Weights of a small mixture-of-experts language model, trained from scratch on English Wikipedia: a shared expert of 64 neurons.
Below are experts of layer 3 (counted from 0) of a mixture-of-experts language model. Rows are named router (the router's row for the expert), gate (a neuron's input weights, with its number), up (a neuron's input weights, with its number), down (a neuron's output weights, with its number) and show model dimensions 192-223. Each number is 128 + 24 x the weight over its row's rms, rounded and kept within 0 to 255. Numbers have three digits each.
After each expert's rows: a language model's description of what the expert responds to; "mostly gets" lists some tokens that are sent to it at least half of the time. This comes from a sample of Wikipedia text that the model never trained on.

# expert 2
router:126173131127170123147130133134147145092103086137113142167171115145135146113140137110116143122099
gate0:139134144106180118144130145135131115101136118148111141118126119144135119125167131114131146130137
up0:119133095150146089154136079138073160148176130133130106124158156126163111159129149105151115159166
down0:104129154127137126130138120109119152092143076107126119134148116122089090106147165116130108136162
Description: Digits and percent signs inside numbers in statistics tables, plus non-Latin byte pieces and mid-word pieces of rare names, such as 6.29%, 97,928, Pushmataha.
mostly gets: "%", " 0", "а"

# expert 16
router:149111150121177164172130124130131196133142078172114135159127094106110159150121128138123161135123
gate0:151124131136136102153130130137153155121110152122112123099087118150080166114174125165109134122108
up0:138156130120103138107163163134123117169189140104110131107121151141127122151144146142164165160143
down0:126104146116119128128150102116119143163067132146115093146137149086124174160127087095110111094141
Description: Articles and possessive determiners starting a noun phrase, mostly the, a, The, his, its, plus sentence-initial Both and Many.
mostly gets: " the", " a", " The", "The", " an", " his"

# expert 53
router:144160130133152133133100138109157123093125123158132129126113116101135122087112133117123126137075
gate0:146144140153131157127120198100140092148145134154133106141156109103177162118139131083163127145133
up0:151153125160133124097143118143123150144101139141117079123170130097137143137107107108116088109119
down0:152119114121113151129119103151138151118110120151152162142153134110136159138141136096128122130150
Description: Numbers like 0, 25 and years in tables and dates, plus pieces such as w, gu, gh in foreign names like Kanaza-wa.
mostly gets: "w", " 0", "gu", " 25", " 26", "gh"

# expert 42
router:123177135116146128152140128137124116120133102116115138108157137153147184184121157106122136115139
gate0:119159134125131152146107116128142121110091156129117131124165111087140161128173134090122088133125
up0:127082103136094120105115143102133129088124124097109117129103096136099101087085105132151150116125
down0:117163164140145164160123149146151166094108116113137143134171154167149173134133148148133108143120
Description: Relational words of, by, with, between, from, plus commas and semicolons, mostly in descriptive prose and definitions.
mostly gets: " by", " between", " like", " across", " with", " alongside"

# expert 51
router:116185147146145142117136122172120151134140114151122171169142113137115116129114165111061127120136
gate0:120165136137130181096168108123125132114111154138109146126143115161138181165131168087120098132151
up0:101152147160135133132126072163149115164121096151102123115143084154114070093150135078108153139102
down0:133160078116108130107131137180088103150102169140123093146138109171106156113124131137115107134089
Description: Opening pieces right after a capital initial in names and rare words, such as T-ling-it, W-o, F-ashi-on, plus to and in.
mostly gets: " ri", " ha", " Wal", " du", " la", " Ron"

# expert 31
router:072153144134136135116167151164123152095125080136105102124127132111169144147118091122110121132142
gate0:112149121156162138162099103145111104121130170129177133091104115100149151130113144148172093118145
up0:127136133105102102117111088103097139119115150168149142112094189142142137131110131133117109120095
down0:113125154115109120117092168129121111091095098089142143130075138121121102162134124089150126121140
Description: Prepositions following verbs or nouns and before a noun phrase, such as of, in, to, for, from, by, with.
mostly gets: " of", " in", " to", " with", " for", " on"

# expert 55
router:140148132129168138166135123141110157099161101136117144161149130113152144175083125102126161146112
gate0:123066090132107114098120114096110086132168142112101116127116109144109117114103112147125108075149
up0:168119121130146143147140174134091159128155157161091130144154135195135131125148161103156139123075
down0:123095114139147113136134127131187090143127137130171112113097097089119137150098103137125110151116
Description: Function words inside noun phrases and clauses, such as of, the, and, that, which, notably Bachelor of Arts.
mostly gets: " of", " the", " that", " and", " to", " what"

# expert 44
router:129109107130130154142131090159091134142130147134106178129102113114088155142133115150095127146139
gate0:131136138127101064110110149154091137153146106133107142116123092128142160119121147106142141109143
up0:152164128086161130152124122112121119088131159128102136154128119094107073181153108115110104118110
down0:103112100158119123139140098170124095141144156147112089122113133111100135098124123126140147128093
Description: Lowercase pieces in the middle of split words, often vowel-consonant fragments, such as er, tra, di, hi, lan.
mostly gets: "alle", "irc", "ol", "unte", "ea", "ali"

# expert 57
router:104103111125118174132132136134128124038154142124182102121140162130132155139109177133091130182142
gate0:129112124084119122148147116132125118122112173104097131128104115093185102126106133124138112135102
up0:113168146145125117130129096109116184120126122108155131136146118164124093133115084123154140122116
down0:154128121140103156110139149155101121123117083091138121130148099127109078127109107103166148119132
Description: Tokens introducing people: by, first names like John and George, titles like Incumbent, former and President, and roles like writer.
mostly gets: " by", " John", " George", " USA", " former", " David"

# expert 60
router:133090112100148133138111147156089165118129108106174139110153097149139156157129100137147140112105
gate0:126092135146126124125111116143126094139142137118152113126110135148153158133156118108161121109114
up0:140137107115153141094151094127136146118127095139151133158107105136164157137111114070120178130141
down0:117167136101146125111133121120121106113108145065128146165146089098149113128138116159108109106095
Description: Word-ending pieces like er, em, ist, plus institution and role nouns such as Council, Minister, Award, League, medalist.
mostly gets: " Council", " medal", "hip", " Minister", " round", " Award"

# expert 17
router:124168175114142142128123122118103115130100101150124126144128094188135135140113138147118165166120
gate0:144110152162139132144095126115121115137132142116083158119136096115084119110134118126088128136079
up0:162097132126126160196144123125137114130156148118119153105153147145134123131108092090176095115188
down0:127166143170127156145114183148136085132134114160088121149151114155121109155161130088117139127122
Description: Last pieces of English words and names, often after consonant clusters, such as Mag-gie, kn-ock, dra-stic, Hol-t, Clyd-e.
mostly gets: "ock", " killed", "ake", " hit", "reen", "oon"

# expert 62
router:104123175129177077113153136100104107132138126129116149153149099168144156135103129118110175125139
gate0:090145128082152145119126115126107108150142113145087126114117055112124123134097124163150159122143
up0:141110132152101114113159101130136162093117160158093103138193085142101124101083128119120132135103
down0:130112118114133123123138112134149157111132149118178141178159178116102173096106149102129144137147
Description: Word-final consonant-cluster pieces in names and words, such as st, de, ck, x, sh, as in Rolex, Woodstock, accurate.
mostly gets: "st", "de", "ck", "x", "ard", "gh"

# expert 34
router:105155083079133139163121140097107152067154110149162156175134158145100144083131159100161130146111
gate0:126152097147139150126121167136107068140178106127136168140122139142079117110064098153089131125126
up0:103144141139119124134142150113118173099127098141106124084132103147137096117128128118136124085122
down0:159156159136097128113080099138115113172163140127089109113121166155156127144114149116127146129121
Description: Single letters inside abbreviations, initials and codes, such as S in MOSFET, EE in IEEE, B, P, plus word-final p.
mostly gets: "S", "B", "P", "D", "L", "V"

# expert 45
router:128075179131132108133156127152144152141155135160190125120189121158112131134104131141150137132111
gate0:096126157168122138107100131136138168131140103194120123106145152128137156200154174136155111096116
up0:109123082105120105131119124121083097187140130114135153165129129131133077110166106135136135143108
down0:143131136178108145134133124105156162140111125145101145108141160087148164160148159106120140066134
Description: Line breaks ending table rows and list items, blank cells, and month names in dates, such as September, May, October.
mostly gets: "\n", "  ", "\n ", " May", " October", " December"

# expert 6
router:141112168145162163121111079146131131108140118138117133134117131125147127119100150116115109129077
gate0:098120139089122146107166099117132188096110123118128155152121168164093170163132149150127107147181
up0:120127117150126102090098134112136162160097083160171146163119131153169143144147148117127133104103
down0:096062108120145149140122129127142173108141123111082144099104096113097112117077133131127146133151
Description: Digits, commas, dashes and periods inside numeric data such as scores, times, coordinates and statistics tables, plus the word than.
mostly gets: " than", " 50", " 35", " 60", " 20", " 70"

# expert 4
router:111146121116143154128103088159108164128159146122114134104120146121203126130146080139111094103150
gate0:100090173126125165148077118089118186107171143110104138103097138124133125135118103131140132130138
up0:158144137104084117135146129183118132133104159135137159170152093125119117092147112107132123096134
down0:144137073094138113112149126123141122120133090104121122102109134116141124137114147155136149117115
Description: Word pieces in the middle of English words before suffixes like -ed, -ing, -ion, such as ort, ign, grad; also Preceded, Succeeded, Founded.
mostly gets: "ort", " Succeeded", "ign", " Preceded", "ail", "ift"

# expert 29
router:124096106117148109154146108148143131127183139106130138078178126163094154117129119139136135154166
gate0:180156115156149083155157156101119134107127114118125092108137123112149094160145126099102131120113
up0:124143094134136091108141134142153172112124124131137072152097082106133157168130140089119168118125
down0:171176114093108116114157073106138108161119110128125141080127167143102109118166131126167158097169
Description: Middle stem pieces of long Latinate words, such as ar-bit-rary, deprec-iat-ion, accomp-any-ing, att-orn-ey, with suffixes following.
mostly gets: "ript", " own", "fect", "rib", "ject", "ruct"

# expert 25
router:114096186129144125144142125149103144097130122151164133118113145150161161154150114146161123124105
gate0:122121179165119106162128091106092129100130115151129114140081107114137109188131097105174090111130
up0:090114140145118077152089131133122156153123119121122096133141159093144098113155156135105111145073
down0:125181126093166148101140095096125082123123147063114116094119130155132116151118091111153148117163
Description: Final pieces of English personal and place names (-ton, -son, -ley, -field, Middle-sex) and common first names like George, William, John.
mostly gets: "ton", "son", " George", "ley", " David", " York"

# expert 50
router:132103136133121116164105114127112156109152122153156131126122132144147116120150116106107179191136
gate0:135121114110119113139116154133156118128170100104154131148146122137144129114131117127112108140111
up0:140125153127123094146141109161138126132130125149130106138127098107150196160129118091140114101107
down0:139109109132116106147099136082077109109159143147119114127186157160090138126097122123135128179131
Description: Personal and demonstrative pronouns starting clauses, mostly before verbs, such as he, it, She, this, they; also the piece wer in answer.
mostly gets: " he", " it", " He", " her", " It", " this"

# expert 63
router:106101128139158109133124120135152173068153107158095144140139135146123145175079108140113091116100
gate0:115110178126132163165092133140123142129135131147131116103125122139079133152096155149145126094151
up0:117136092144144142112141176151114148155153120098089137126131096171143185113126131124134115119097
down0:120152135120152153111164143149105125101111150126109152156105153143110104130079134115189164109133
Description: Colons after field labels in infobox-style lists (Species:, Born:), opening parentheses, commas, and connectives like of, in, and, &.
mostly gets: " &", " •", ":", " (", " et", " /"

# expert 19
router:147132147075144120174097125153112177069146102165135096131168122184127128164111143135155122156124
gate0:140103159124123107113105130150140135067135113133132104160167104130147105127136163090124118141107
up0:073097131143126166070124105113143129121111125124139162129112104116116123158130149092153135143164
down0:183140137083146125138108137133148107134143127119131087134111108168134123124079124144119141163128
Description: Head nouns ending proper names of places and institutions, such as University, County, River, City, Department, Road, Press.
mostly gets: " University", " city", " County", " River", " West", " Department"

# expert 22
router:143120124110146174153131113129145137081156139159114111165089122156138126154118148108118112147102
gate0:170125115142120124084143140125114145101085104149115124120100128086128128124130137108108149162093
up0:137149185133128149126105162159132064108113161122096110145116123148105145124106117123164161119157
down0:150164110114122145117104146129117160099120099110112121112175135123132126128181098167124147131125
Description: First word or piece of proper names, places and titles, such as New, San, United, St, Mar, John and Kong.
mostly gets: " San", " Lar", " New", " Pan", " Dan", " Mar"

# expert 8
router:127136114128150179149127152147115127085132111191128117127102134159176130117121088112123101152112
gate0:124163165145166172121139137124128120155155177137151157180119137138178098174188092130164145102144
up0:142153149089143129110115154120117139138134094140087167116122155178080168126144105089158152129172
down0:157150111154089084137167126121132111161119119120153092176136158146086154128131140108153158143153
Description: Capitalized first pieces of proper names or sentence-initial words, often after a line break or parenthesis, such as Man, Ph, Br, Sa.
mostly gets: " Al", " Ga", " To", " Gu", " Si", " Se"

# expert 27
router:115092135127139117174121170116150147131136125163156145128136089144151138147108152101133129137088
gate0:138136135109168106144087110108152146188145129156139154123110090100113142118153117114116171148125
up0:119120141164100134106141154148111063093152115128162128141132123122141113136134165132170147138111
down0:102106189134143165141078111163169160141181163149141153104097109146128096143131122122116139136134
Description: Closing vowel pieces of foreign names and words, such as Sah-ara, Malm-ö, Gymnasi-um, Palest-ine, Champ-ai-gn.
mostly gets: "ina", "ia", "nia", "ka", "ano", "io"

# expert 41
router:161122174128146169158122152114117146149123127109132160128133111191140133137093148150136174109102
gate0:133127132081158127090135143097131151122106103150139120113111131102118157132134141139146140128153
up0:143125164103101100116111121120129155115131110112156099117109102065134095131142116095135138133152
down0:109115161105143118130112150153126128147144116097134138137106089143151108124104150171162133142080
Description: Month names, digits and units like km, mm, ft in tables and dates, plus mid-word pieces of foreign names such as Tel-anga-na.
mostly gets: " February", " December", " November", " km", " April", " October"

# expert 11
router:140179142090152109167101132103129121148125087143132096133158128173132179126127111095112132143119
gate0:103130121091132118146121144121147125129143141101151145093110150133115115113090128158111141131101
up0:127129159166138117142142124112124141131135135168109150111136124171136127104078116110149124119103
down0:110167136132118096139129137139132094111071146157141117166157132084166106138108137126099132113156
Description: Tokens inside LaTeX math such as frac, over, braces and $, plus pieces of Thai, Japanese, Greek and other non-Latin script.
mostly gets: "{", " ", " K", " $", " Q", " G"

# expert 21
router:160115173127139121142129111092132188113134095131122131144118103146160122116136115129143131099126
gate0:130120105115106171106142152123117138156148133135131157124120082102153126099111089116129164124114
up0:128092092112171084114116096144093170076124114096093113117140117134121149083108155101088135130128
down0:186181101123100135115143155105133115105139137139093117141086185148129114114136107133157108111168
Description: Digits and numerals in table cells and running text, such as 1–2 scores, 38 people, 9 May, plus table headers like No.
mostly gets: " 2", " 1", " 3", " 0", " 4", " 6"

# expert 1
router:119177117113130114148094126104147153144156151149088133148143130109121161115169116139146124117080
gate0:155116105107140142135172137081179115147153141106115140109131072150094128128107124086134163195150
up0:100141180142126090106104068104102119081143126136118110161134161138115127175140128128106110173125
down0:148104149120100134121124128134130130178090077084155124111085101173097122085121146102126122148154
Description: Auxiliary verbs and subject pronouns after commas or clauses (was, is, were, be, he, it), plus the -ly suffix in mainly, orderly, accordingly.
mostly gets: " was", " is", "ly", " he", " it", " are"